Below are experts of layer 10 (counted from 0) of a mixture-of-experts language model. Rows are named router (the router's row for the expert) and show model dimensions 160-239. Each number is 500 + 25 x the weight over its row's rms, rounded and kept within 0 to 999. Numbers have three digits each.
Before each expert's rows: "comes after" lists some tokens at least twice as common just before its tokens as in all text. This comes from a sample of Wikipedia text that the model never trained on. Tokens count by the router's weight.

# expert 22
comes after: "(", "- ", ": ", "; ", "in ", "-"
router:508433500491512531492475477529470507488505478540465459490514505508499477495481507491512499494478505513569479544448511548528530530527508495501462499514460522512467525487507492492487478519516513509507545483519508510519477541503507520426502496

# expert 25
comes after: "\n", "|", "| ", ")", ".", "1"
router:482446506465530530495503524533509460489485424509510517500526533523474529534475490489496521517515523525564512531493525507528515505521486488510460502480484518536476528474512481481526464483479518504522520485518462532517493563467493520458526484

# expert 24
comes after: "of ", "the ", ": ", "- ", "and ", "in "
router:481505499452543498523478479512477484507464523526458515458457486498473497511475478560493518525510476530472511474469533491492528540522499499522516516465466518520483558517484506497467498504480491507530520540519513494521516570486520537436513539

# expert 9
comes after: ", ", ". ", "He ", "he ", ") ", "where "
router:486500531477530490474476494507508536524456502519475476478495440508491464477493448487480496518485498485540529501524531517491524496484458489535500501478468498486488542509509504529526524474481491480523533526489462470544525562501473550500520539

# expert 27
comes after: "| ", "P", "L", "|", "N", "T"
router:435515478493533510518533487511517480543487494496503481506478466515488508510499472495487510493547499524516512485459519513477565546545511519555459491523457500538474528504531528462533462509477511484499532479481444494487504519459504493476506503

# expert 23
comes after: "of ", "'", ". ", "in ", "with ", "to "
router:470497505476530486526489503526463478511478476524497468502496477545466486511469479485490535497485487498499541493466522518457519547536484512548470509468482530531511518498528527500518439510471478498482531510512475498510481508503502513523489544

# expert 15
comes after: "a ", "the ", "The ", "an ", "first ", "-"
router:536448478460497521501488498524506480504489488472485476523508520502460529504448487496520495484512498522533491498472539495477516538515522447529430509506469504513528538503483523502533480481484474526546535520505458491525492541462484476509543534

# expert 30
comes after: "to ", ", ", "he ", "and ", "that ", "who "
router:514480502491521547514478516541492474517476487506487515441467469537456522477454458469493497518477504519538550514477536527487537529537448485535503496500474518527515528499512519473503472509448477481525542534496466514510500535494501549491488511

# expert 13
comes after: "in ", ", ", "(", "is ", "In ", "–"
router:488422502478534492508499490508482500523518479517514497524508504515493488455502461502484499542441517515518497498439555500495557502518505484548500476500467513497538521511495515492527468517503485505529499529481491540460517538535504496467512509

# expert 19
comes after: "the ", "of ", "in ", "'", "at ", "for "
router:480461505477531508514510494511477479514525462487481494506522468526473502496503491519490503492467476519515516456472532526483547507546504517500450482495477497548460521492507541505526470504475492524489535501491472474509502526526490505464488562

# expert 5
comes after: "| ", "- ", ".", "–", ":", ","
router:538483488479532501550499484518528450500482505518521501545516472537483532526503469499505516502488500515525522542489535489492514513542482525527491522456483503518464510508518515498520467527469467519545515503524454509483520509499493507450523482

# expert 31
comes after: "|", "\n", "\n\n", ")", ".", " "
router:491432521481525514528450512559481492528460510504488489475506467532513489492503477478534524508483463488529543542459511535475500520511487491532516498481471516517519526511501518508506469519495498507541550504518482495476523510491503473488500517

# expert 18
comes after: ".", "==", "===", "\n", "|", "="
router:479481502506484534498488525532481521527520483491493511508483482522482543506466488528471444498509502517515534499466516530473550495536490462548494498465451486518510522482511534489508475491486459526550567514493480529516487534506539504470490553

# expert 4
comes after: "\n", " ", "0 ", ") ", "1 ", "2 "
router:529467507475527514507483507502517483538459503525484496511533492549460511518500433509494431503493480535548516494510559512493561505501471532513441502493496488529488534488541489497518505485465520493484506508491509496501504545490519528421480525

# expert 12
comes after: "| ", ",", "; ", ".", "(", "201"
router:546440523477501545500511467564490506468441449511526493485501494493457498509466474508545487511471484534504508527498518508500524491507508515486458509476438508536504517494529529471499465472494495492503563506524477488489480533500510490463518501

# expert 21
comes after: "| ", "201", "202", "200", "; ", "–"
router:503477479483550488530519492536494487517464469508478491484494500502490475502491471491478486542523490501507480512455534489466505491519513490515467456457467495522482517506508540502526469522473465523534563515481461450485532521484538519465511496